config = dict(
    d_model=128,
    d_shared_expert=0,
    balance_loss=0.00062,
    balance_bias=True,
    vocab_size=2048,
    norm='rmsnorm',
    tie_embeddings=True,
    optimizer='muon_variant',
    lr=0.0106,
    beta1=0.9,
    train_tokens=846400000,
)
Below are experts of layer 6 (counted from 0) of a mixture-of-experts language model. Rows are named gate (a neuron's input weights, with its number), up (a neuron's input weights, with its number), down (a neuron's output weights, with its number) and show model dimensions 0-127. Each number is 50 + 12 x the weight over its row's rms, rounded and kept within 0 to 99.
Before each expert's rows: a language model's description of what the expert responds to; "comes after" lists some tokens at least twice as common just before its tokens as in all text. This comes from a sample of Wikipedia text that the model never trained on. Tokens count by the router's weight.

# expert 19
What it handles: Sentence-final periods, line breaks, == heading marks and table divider rows, plus mid-word pieces like ro, ni, ze in Slavic names.
comes after: "\n", "==", " ==", "See", "app", " also"
gate0:39 36 55 33 33 54 32 67 57 40 80 48 49 63 60 57 51 63 38 29 46 61 47 47 51 36 76 79 45 42 41 45 63 74 53 36 53 47 41 57 47 45 55 64 60 39 46 50 44 52 43 45 28 60 64 49 39 59 46 28 41 32 48 42 53 63 37 39 56 57 53 54 42 74 38 31 40 46 66 15 42 54 39 56 43 35 44 58 58 52 67 52 44 47 50 67 62 46 66 49 58 42 58 40 67 51 64 43 55 25 69 52 28 70 46 53 40 65 37 57 45 60 60 47 42 46 61 37
up0:49 62 44 61 67 47 66 52 58 63 57 65 38 60 67 46 54 54 26 49 49 45 39 50 42 25 55 54 31 73 62 54 28 51 46 53 44 58 35 35 66 46 23 56 44 63 57 48 55 58 53 48 54 58 32 50 73 68 23 49 38 50 62 51 41 37 34 35 34 52 18 47 54 28 42 62 37 54 62 50 73 39 58 56 34 48 49 55 52 55 68 34 46 81 50 66 60 52 51 48 63 52 46 47 47 44 38 35 41 58 63 67 52 60 66 42 72 41 62 43 36 43 54 56 64 49 33 44
down0:58 45 63 59 54 61 29 79 52 45 58 55 51 79 47 37 61 56 52 41 81 46 44 56 50 51 24 40 58 62 57 44 57 36 51 51 43 58 62 43 47 56 32 56 55 78 61 56 42 50 29 62 44 71 57 55 60 43 58 50 55 47 39 60 52 50 65 56 62 53 42 70 39 32 38 50 31 63 24 52 68 57 65 48 49 24 47 57 56 51 30 63 37 37 76 57 48 50 66 57 49 48 61 49 44 37 57 51 44 39 45 54 74 56 34 37 32 53 59 54 50 60 23 59 62 51 67 59

# expert 26
What it handles: Hyphens starting bullet-list items after a line break, score hyphens like 3-0, and table pipe separators; also prefixes post, multi.
comes after: "\n", " Al", " All", "self", " co", " two"
gate0:43 38 63 58 17 46 71 53 74 49 69 51 37 57 41 44 30 56 40 38 48 38 50 37 33 52 56 52 41 48 38 63 40 27 60 68 35 66 34 59 28 55 40 43 73 46 57 55 46 55 52 44 49 56 50 47 49 52 44 47 30 39 67 49 43 39 50 32 55 55 35 60 25 46 54 43 58 60 56 54 66 63 32 56 43 43 50 41 61 57 51 72 34 63 57 62 51 66 39 29 32 37 79 52 16 56 58 44 38 49 58 43 45 49 54 45 48 45 57 64 53 55 71 46 34 69 54 60
up0:63 46 44 61 46 33 47 59 51 51 57 39 61 41 47 38 58 59 58 49 59 20 40 28 53 57 53 42 39 70 62 34 51 51 69 47 57 44 46 44 70 45 38 65 61 60 46 33 45 55 66 56 54 52 45 56 49 48 55 34 47 50 38 54 35 49 53 65 68 45 44 35 68 49 34 68 46 44 45 54 68 61 57 28 33 66 58 76 36 36 70 26 58 58 54 75 46 51 37 51 29 53 39 41 42 49 66 46 22 37 43 38 43 53 45 69 75 70 45 45 42 34 55 37 61 47 62 72
down0:40 50 76 56 41 72 53 45 72 50 51 54 59 47 39 47 45 44 42 59 34 60 32 40 39 35 41 78 54 50 58 44 33 58 64 48 29 40 65 36 26 45 54 64 56 48 61 58 39 54 56 58 17 49 52 35 46 24 49 31 34 44 50 48 32 60 46 68 23 39 32 47 56 64 49 75 53 45 73 59 33 42 38 72 40 49 47 53 65 49 45 56 51 57 28 61 46 61 59 44 62 42 63 49 34 58 61 42 47 42 35 60 50 54 43 52 54 50 28 32 60 55 38 48 38 45 36 47

# expert 3
What it handles: Pipe separators inside wiki tables of election results, demographics and sports stats, usually after numbers or percentages, e.g. 2,312 |, Goals |.
comes after: " ", " 0", ")", " 1", "%", " —"
gate0:20 60 64 37 41 54 50 44 44 35 42 34 51 46 58 35 62 38 37 55 33 39 45 53 57 56 62 39 45 33 60 62 48 71 59 66 73 24 48 41 58 65 61 75 49 32 40 55 35 36 30 61 49 47 46 31 49 41 37 30 40 50 44 62 53 63 59 25 47 52 54 39 60 32 67 53 50 63 53 40 44 37 32 48 38 41 69 39 31 33 58 49 40 68 63 51 68 38 67 35 57 70 57 59 56 45 40 50 56 29 40 33 41 53 72 47 55 59 38 46 58 48 49 42 37 50 53 40
up0:44 47 43 60 44 16 57 21 56 48 55 36 47 33 29 52 75 67 57 55 65 49 57 42 48 42 66 36 66 35 57 52 60 44 68 77 52 39 46 67 50 47 78 50 49 45 51 59 66 38 63 66 54 63 32 61 54 41 60 38 40 56 39 40 55 53 53 42 59 37 45 55 46 25 52 50 43 56 58 34 28 55 18 46 51 34 59 58 48 48 50 66 52 52 43 53 58 52 52 35 55 66 39 54 35 35 63 72 50 49 48 47 53 46 81 52 44 48 39 62 47 37 36 46 46 75 50 43
down0:22 70 50 59 46 25 48 61 50 70 47 42 52 47 46 59 59 50 53 36 42 48 43 56 52 57 46 45 55 53 57 49 29 47 52 36 48 58 38 64 42 62 28 49 71 33 56 54 58 57 57 46 47 56 45 57 62 40 75 50 59 32 49 48 55 14 52 42 56 47 53 60 59 25 82 44 46 44 52 54 44 54 61 42 63 43 53 44 45 30 78 06 55 57 57 50 50 42 59 22 51 61 43 37 43 40 52 55 37 38 47 63 51 45 65 62 68 54 48 64 68 51 42 54 56 75 55 48

# expert 27
What it handles: Possessive pronouns his, her, their, its and the article a after prepositions, as in following his release, with her father, and capitals beginning names.
comes after: " in", ",", " as", " and", " of", " with"
gate0:51 16 50 40 43 43 50 78 47 30 78 60 41 42 43 51 32 35 36 53 50 33 31 46 30 45 46 58 35 56 40 42 62 69 45 49 41 71 52 34 53 29 39 56 54 72 63 48 56 44 55 54 34 50 56 28 69 53 34 45 70 42 59 39 35 61 38 31 37 62 71 50 48 51 35 65 54 46 42 59 51 41 49 50 60 47 34 42 70 60 42 39 59 42 54 67 73 40 45 30 63 63 62 62 46 48 53 58 43 48 64 59 27 35 50 55 49 39 40 43 33 46 43 52 56 36 50 57
up0:68 45 63 49 65 42 59 23 32 45 35 32 34 60 40 46 60 76 28 58 53 80 37 56 65 62 43 63 57 71 37 58 47 50 37 39 38 46 57 43 46 55 37 29 39 37 55 80 35 54 56 60 66 40 56 59 26 61 58 54 60 56 66 61 40 51 70 60 70 54 39 67 44 41 37 45 55 59 59 50 38 42 47 57 43 52 55 66 35 27 44 41 52 49 40 63 42 45 52 55 34 62 48 52 45 43 52 54 47 54 38 40 52 46 61 39 59 72 71 31 62 61 58 43 36 39 46 67
down0:29 64 53 45 63 62 58 66 57 62 45 38 21 34 58 36 42 65 58 63 44 72 56 61 52 42 64 53 54 69 54 75 66 46 50 43 55 32 65 39 35 54 62 64 56 40 58 40 49 53 71 62 59 56 65 55 82 45 56 50 57 54 72 48 65 40 47 45 42 63 50 69 39 57 59 69 60 44 42 26 51 47 38 51 48 39 26 47 43 48 51 62 48 25 55 47 49 46 50 49 59 44 64 73 49 66 47 61 64 26 49 53 41 51 61 39 49 33 74 49 28 63 51 46 63 62 45 56

# expert 24
What it handles: Word-internal or initial "s" pieces as in cohesion, Helsinki, Chelsea, and two-digit year endings like 49, 50, 60.
comes after: " ", " 19", " con", "on", " (19", "n"
gate0:50 56 63 34 41 57 62 63 54 54 77 60 41 48 53 62 33 65 31 56 43 42 55 55 48 45 39 62 26 37 36 52 47 78 50 79 48 52 58 59 61 31 63 52 61 54 61 49 70 61 52 57 58 30 23 65 63 60 54 41 54 28 31 47 61 44 33 44 46 50 54 48 42 66 50 41 52 57 45 49 45 65 49 52 59 69 39 40 64 40 49 33 68 21 47 48 55 48 35 58 61 54 38 48 30 69 72 57 51 62 44 39 19 50 60 50 47 45 48 41 43 41 64 60 35 43 66 49
up0:69 56 43 58 62 42 52 58 45 46 52 47 68 42 52 25 48 29 58 52 34 77 74 26 51 34 48 61 50 53 57 80 49 45 73 54 54 50 23 38 31 48 38 25 37 56 53 54 45 57 37 39 58 62 59 54 63 31 57 61 43 50 58 46 61 45 55 58 55 58 25 57 50 47 46 39 33 60 53 40 49 40 60 38 45 51 46 40 22 32 35 88 39 42 49 47 43 53 43 56 60 58 51 52 30 46 35 47 58 54 60 49 54 58 48 48 53 31 57 44 38 20 50 33 53 44 38 52
down0:29 48 71 49 59 30 71 59 52 62 47 61 53 48 57 73 44 36 39 57 55 40 47 63 47 47 53 72 48 50 47 31 52 43 43 37 49 52 56 77 58 45 57 54 42 40 50 41 25 30 53 63 64 79 45 42 51 51 63 58 37 56 40 37 50 67 46 48 57 50 59 35 59 48 63 43 71 44 57 49 24 49 47 75 62 59 48 71 40 53 60 43 68 22 52 31 55 29 43 56 48 53 67 40 60 43 33 47 45 42 75 45 51 34 51 63 73 57 54 44 39 52 20 48 59 50 55 56

# expert 18
What it handles: Digit pieces in dates, year ranges and numbered lists, especially 20 or 19 after a dash, e.g. 2014-2015, (2004), pp. 273–274.
comes after: "–", " (", "-", ".", "–20", ":"
gate8:59 53 54 42 33 55 42 55 57 72 55 39 60 42 63 55 41 53 62 33 55 44 43 50 66 41 48 68 49 22 45 71 35 43 61 38 31 36 52 45 62 36 50 52 32 62 49 73 28 54 47 66 34 49 64 59 74 33 39 33 60 19 49 81 65 58 48 46 45 66 45 44 56 60 62 59 67 50 71 51 57 45 54 52 56 41 54 51 53 41 52 50 56 48 64 64 51 58 55 42 22 52 47 54 52 45 65 68 32 60 41 26 51 34 61 72 57 65 46 47 59 50 37 52 36 40 64 45
up8:59 37 43 33 48 48 59 58 51 45 45 55 71 49 66 76 48 56 53 65 53 39 55 52 61 52 55 46 76 49 35 57 50 30 65 51 50 64 58 47 44 59 58 68 48 27 62 48 55 54 32 66 63 66 46 45 70 34 58 72 72 76 56 54 54 56 39 47 59 45 54 44 53 67 64 56 61 41 43 60 46 52 64 51 51 51 76 59 66 51 55 62 73 44 65 54 52 24 39 37 57 58 34 43 48 24 48 46 58 52 80 44 48 40 55 67 50 80 47 37 63 48 41 33 67 41 55 44
down8:53 63 59 36 44 49 89 59 55 47 58 43 53 49 58 43 73 66 66 38 62 56 51 53 64 56 50 71 38 60 45 61 59 54 43 64 79 64 50 56 27 64 46 63 55 32 51 37 54 69 64 41 35 31 56 25 27 56 48 51 55 59 65 45 57 44 57 75 59 56 54 41 52 52 52 40 48 62 51 44 52 81 48 55 41 45 65 51 69 54 47 47 48 42 64 50 81 53 54 34 72 58 62 38 56 55 38 62 48 57 50 67 62 42 46 41 57 59 45 60 34 37 43 69 55 54 29 47

# expert 33
What it handles: Line breaks before the article subject's name after a short description like Species of moth, plus capitalized name starts such as Mc, Sch, F.
comes after: " ", " |", "\n", " F", " C", " ("
gate8:50 42 57 57 49 32 50 68 37 54 35 43 45 65 71 60 51 50 46 60 50 39 48 60 66 43 38 52 71 61 50 73 76 47 60 52 56 54 56 57 53 31 46 51 34 45 65 40 43 43 36 41 51 39 83 37 36 54 48 52 38 56 54 90 53 65 43 44 51 51 58 65 48 75 61 73 38 47 61 49 48 58 50 46 62 48 70 26 66 56 50 68 59 35 37 30 59 37 42 29 50 42 46 46 46 46 74 41 52 35 41 36 64 61 63 62 50 54 35 57 49 43 49 38 39 26 45 58
up8:67 42 54 46 71 58 47 67 51 49 56 41 49 29 39 46 79 60 57 47 57 36 47 39 50 57 65 55 52 52 34 23 40 65 28 70 34 54 32 47 37 37 39 45 60 64 66 29 37 59 62 37 38 43 43 66 64 42 45 48 67 56 60 38 56 42 51 51 39 44 56 50 73 54 36 46 42 32 25 65 57 50 61 44 51 52 71 49 75 59 58 51 58 56 70 33 48 56 53 64 48 40 54 61 35 59 45 47 53 61 50 60 83 51 54 56 41 51 32 56 66 54 30 37 59 56 41 28
down8:30 43 71 48 52 54 72 67 50 25 46 35 37 41 52 52 47 48 52 48 45 47 27 31 58 55 47 65 47 49 58 54 32 47 55 58 50 35 53 66 39 28 53 48 62 53 53 54 73 43 32 42 46 33 61 55 66 45 51 46 56 78 52 68 52 51 54 48 71 43 69 56 65 49 61 50 58 48 39 33 65 59 28 35 79 50 57 40 39 54 78 65 42 52 60 45 47 49 42 35 58 15 62 49 38 43 39 55 68 48 58 30 54 36 52 46 45 44 52 59 49 50 54 53 21 57 69 41

# expert 45
What it handles: Word-initial capital pieces, especially O in infobox labels like Occupation and Owner, and starts like No, Pa, Port, Comp.
comes after: "-", " the", " O", " of", ":", "st"
gate8:49 44 53 48 06 30 51 34 69 38 42 39 48 41 60 45 24 45 52 53 60 69 70 18 59 54 42 40 46 62 43 61 53 64 58 66 62 46 44 56 64 39 47 57 48 61 56 57 45 47 24 43 47 56 52 52 80 39 55 53 52 59 42 65 46 34 46 53 45 32 35 51 40 59 51 43 36 66 79 45 52 43 46 57 61 58 36 33 33 35 48 59 57 72 53 70 78 53 45 46 48 51 59 59 51 44 63 43 40 39 42 78 35 62 54 52 42 46 45 49 38 58 46 43 47 44 50 67
up8:55 48 50 39 43 44 41 46 37 19 43 45 44 29 70 49 40 52 55 49 59 37 60 54 35 49 41 20 35 58 26 51 39 67 41 72 53 60 48 35 52 31 58 69 25 64 68 56 45 44 65 54 43 57 51 43 59 34 57 46 52 26 50 47 59 53 46 59 51 69 50 42 53 69 48 52 35 66 64 51 64 60 70 62 57 43 54 52 49 35 60 54 57 38 56 62 70 54 50 64 43 34 49 26 30 60 64 75 48 35 37 46 49 48 62 39 42 40 42 63 26 51 54 60 52 32 63 37
down8:35 52 48 58 41 27 39 34 78 57 40 34 44 57 61 57 46 53 54 60 40 36 63 58 35 50 37 44 25 34 33 44 74 25 72 50 77 61 30 45 48 39 60 50 50 60 42 53 60 54 65 49 49 57 51 44 66 45 42 50 52 39 64 46 40 49 59 51 27 32 37 46 63 45 70 41 48 71 56 34 51 43 42 82 55 66 39 35 45 51 39 62 47 46 43 32 32 42 52 48 45 55 53 44 56 40 38 56 54 70 40 61 72 40 57 64 52 33 52 72 46 54 51 53 62 74 54 49

# expert 29
What it handles: Lone space tokens and space-led numbers in tables and lists (10, 4, 15) and stray spaces before words, as in can save, – bass.
comes after: " |", " the", " a", ";", " to", ","
gate0:42 47 60 38 41 45 72 41 28 52 39 42 51 60 61 51 44 37 49 25 63 49 53 29 37 41 54 43 41 45 40 48 75 41 58 60 34 61 22 49 55 51 59 48 46 63 58 58 67 50 47 49 43 61 46 61 53 48 27 44 53 54 64 80 43 45 44 28 47 78 55 39 73 41 52 64 82 68 49 63 49 40 66 55 60 46 50 36 46 62 66 43 55 57 49 57 40 38 46 46 50 54 28 74 43 45 56 42 42 53 44 56 42 65 28 64 52 48 71 58 57 40 51 53 41 62 26 76
up0:42 33 53 63 55 59 50 42 56 66 39 60 46 64 23 38 37 36 50 77 58 56 61 47 66 64 44 38 31 71 62 49 46 42 63 59 65 31 58 42 50 68 50 43 64 41 51 24 40 26 43 56 48 73 42 27 40 58 51 57 72 32 43 37 23 46 48 62 69 40 52 62 57 49 71 45 34 44 54 44 55 42 48 71 55 45 51 52 59 62 48 62 66 53 48 61 58 52 62 45 62 49 55 64 63 54 42 55 43 48 45 76 44 32 54 57 58 47 28 51 31 39 66 47 65 52 49 69
down0:24 64 26 61 67 51 64 39 50 64 51 30 43 53 49 31 55 71 46 48 46 49 63 35 39 54 58 41 42 51 45 54 60 63 25 73 64 56 47 37 62 37 42 56 42 54 46 55 25 46 40 45 53 38 42 53 29 49 41 52 57 55 58 52 23 52 42 42 34 59 29 52 44 44 44 49 26 43 56 56 52 43 72 51 72 59 46 39 61 66 44 26 66 45 60 38 45 49 45 53 55 33 54 37 31 46 38 65 42 24 38 62 57 51 53 79 49 45 28 31 56 42 42 68 49 54 41 61

# expert 31
What it handles: The prepositions of, for, from, during linking a noun to its complement, e.g. branch of the, chief of staff, politician from West Bengal.
comes after: "s", "ation", " one", " part", " University", "ment"
gate0:49 58 44 57 48 45 60 47 60 30 70 44 51 55 58 57 63 42 64 40 67 27 35 40 25 54 47 67 32 62 39 72 63 50 54 74 31 32 51 70 60 46 37 49 58 58 47 58 79 44 48 43 74 47 45 39 46 42 59 46 65 61 56 48 54 50 50 42 71 41 55 43 48 64 41 40 39 52 48 41 54 52 56 68 47 36 48 39 33 39 36 60 55 57 70 52 70 53 40 42 39 81 58 27 73 39 70 54 42 48 60 52 50 47 48 66 31 45 52 46 26 43 51 29 48 47 70 60
up0:44 45 45 53 54 57 68 37 67 57 26 42 38 58 44 58 61 60 65 51 33 48 41 58 47 31 14 34 39 21 45 53 35 48 55 24 24 53 53 43 39 63 46 41 50 44 52 54 51 30 41 62 65 44 71 38 45 47 51 29 41 50 45 59 29 47 57 43 36 56 43 44 55 47 57 54 39 22 30 51 50 58 53 30 46 25 40 53 65 68 51 39 48 45 37 47 35 50 70 40 52 36 68 53 43 55 44 37 59 56 35 52 62 55 46 43 66 49 43 46 59 51 43 41 53 76 41 25
down0:49 54 50 42 47 64 64 59 26 49 65 59 54 35 37 40 74 48 64 57 30 55 44 44 48 49 50 53 50 52 59 53 42 66 39 35 65 61 70 56 65 60 38 63 31 45 26 45 32 44 45 61 08 58 27 46 43 23 51 22 51 49 40 50 29 56 22 51 47 44 66 51 45 53 53 61 41 60 68 61 42 47 60 33 52 41 38 60 49 64 46 46 58 41 56 61 32 56 53 41 65 37 65 58 51 39 24 49 59 54 49 40 42 47 59 49 34 51 57 55 77 61 54 47 39 35 56 47

# expert 11
What it handles: The word the or The after prepositions like of, in or to, before nouns or ordinals, e.g. of the year, in the United States.
comes after: " of", " in", " to", ".", " for", " on"
gate0:55 38 57 54 30 44 67 51 78 52 59 38 37 66 28 46 61 54 74 58 62 50 66 75 63 34 29 39 49 53 50 51 41 42 48 56 33 47 41 62 69 67 45 59 43 73 48 35 38 38 66 68 54 30 44 37 58 36 46 53 51 51 46 63 44 54 54 45 49 80 68 62 52 46 37 51 56 64 49 56 40 56 61 27 61 25 37 54 38 34 51 44 47 64 35 58 57 45 38 52 42 63 49 52 32 50 65 53 69 42 59 42 34 75 57 30 66 65 51 45 40 53 34 57 46 58 46 42
up0:39 42 72 41 46 35 66 57 40 49 55 32 43 43 36 39 48 51 85 62 56 59 53 39 66 63 44 30 25 54 60 49 23 62 35 58 43 45 56 73 54 59 42 33 44 56 43 60 49 30 48 40 51 54 50 49 70 43 49 54 51 65 38 52 33 43 45 26 46 85 55 59 33 62 26 63 47 48 44 57 50 35 60 74 55 29 42 46 50 49 60 57 42 57 34 53 47 35 54 53 43 56 51 41 44 36 60 50 70 41 60 51 33 55 49 47 33 52 63 62 50 73 66 67 32 52 42 45
down0:35 30 44 50 61 52 33 43 54 60 43 66 42 62 57 40 30 41 50 46 55 61 44 49 54 50 42 68 26 47 37 31 66 50 61 58 47 37 43 34 52 42 35 62 52 67 60 50 57 41 31 52 56 72 40 39 44 29 40 40 40 63 46 50 51 50 46 62 31 45 62 15 60 61 38 46 42 42 54 52 65 30 30 59 52 38 59 62 39 52 35 54 69 39 59 40 46 33 44 54 44 71 70 33 58 69 58 61 29 55 45 44 64 49 52 48 67 16 55 36 49 43 64 42 44 54 51 28

# expert 2
What it handles: Word-initial pieces like C, c, U, Ch, United, John, plus year digits after 19; e.g. CCR6, United States, 1889.
comes after: " 19", " the", ",", " in", " The", ":"
gate0:59 51 62 42 67 25 53 42 41 46 38 38 34 46 38 54 48 66 54 35 69 48 48 58 54 78 53 61 36 50 52 82 47 55 65 35 40 38 66 48 63 56 56 58 61 44 54 66 36 63 47 35 34 49 52 61 62 52 59 48 49 56 40 53 70 63 43 36 60 51 49 45 49 55 66 40 40 35 60 52 41 51 52 52 75 35 63 37 70 31 66 40 30 44 48 65 73 56 44 52 58 58 54 38 49 21 43 60 27 57 55 74 33 46 34 32 51 72 42 41 43 57 47 42 42 35 41 36
up0:67 47 52 52 51 54 39 26 68 63 41 61 47 46 63 63 62 67 55 55 35 65 79 51 32 51 37 44 34 40 56 60 44 27 45 41 33 55 54 61 54 72 52 47 63 50 74 37 50 52 40 56 52 41 47 39 50 45 50 63 58 62 29 46 35 65 32 71 46 33 64 57 36 52 54 63 48 58 65 43 39 54 46 73 41 47 57 68 55 29 59 44 58 34 79 37 57 48 65 63 64 51 42 40 47 60 64 63 33 33 39 52 20 46 47 45 64 58 66 42 42 48 58 46 51 36 29 58
down0:53 55 34 56 53 42 47 42 67 40 64 57 32 56 52 64 34 66 47 60 59 53 58 43 48 36 32 68 33 58 36 32 74 53 47 62 41 35 56 53 59 59 22 50 28 56 79 55 67 44 63 64 58 37 52 59 48 46 67 57 56 50 40 51 70 61 32 46 58 48 53 63 47 47 59 44 52 50 31 41 68 53 34 61 57 41 76 52 50 28 55 59 45 71 48 32 55 43 65 63 31 38 80 54 53 47 37 31 39 51 57 56 45 61 43 76 63 51 31 51 48 54 64 57 46 58 55 67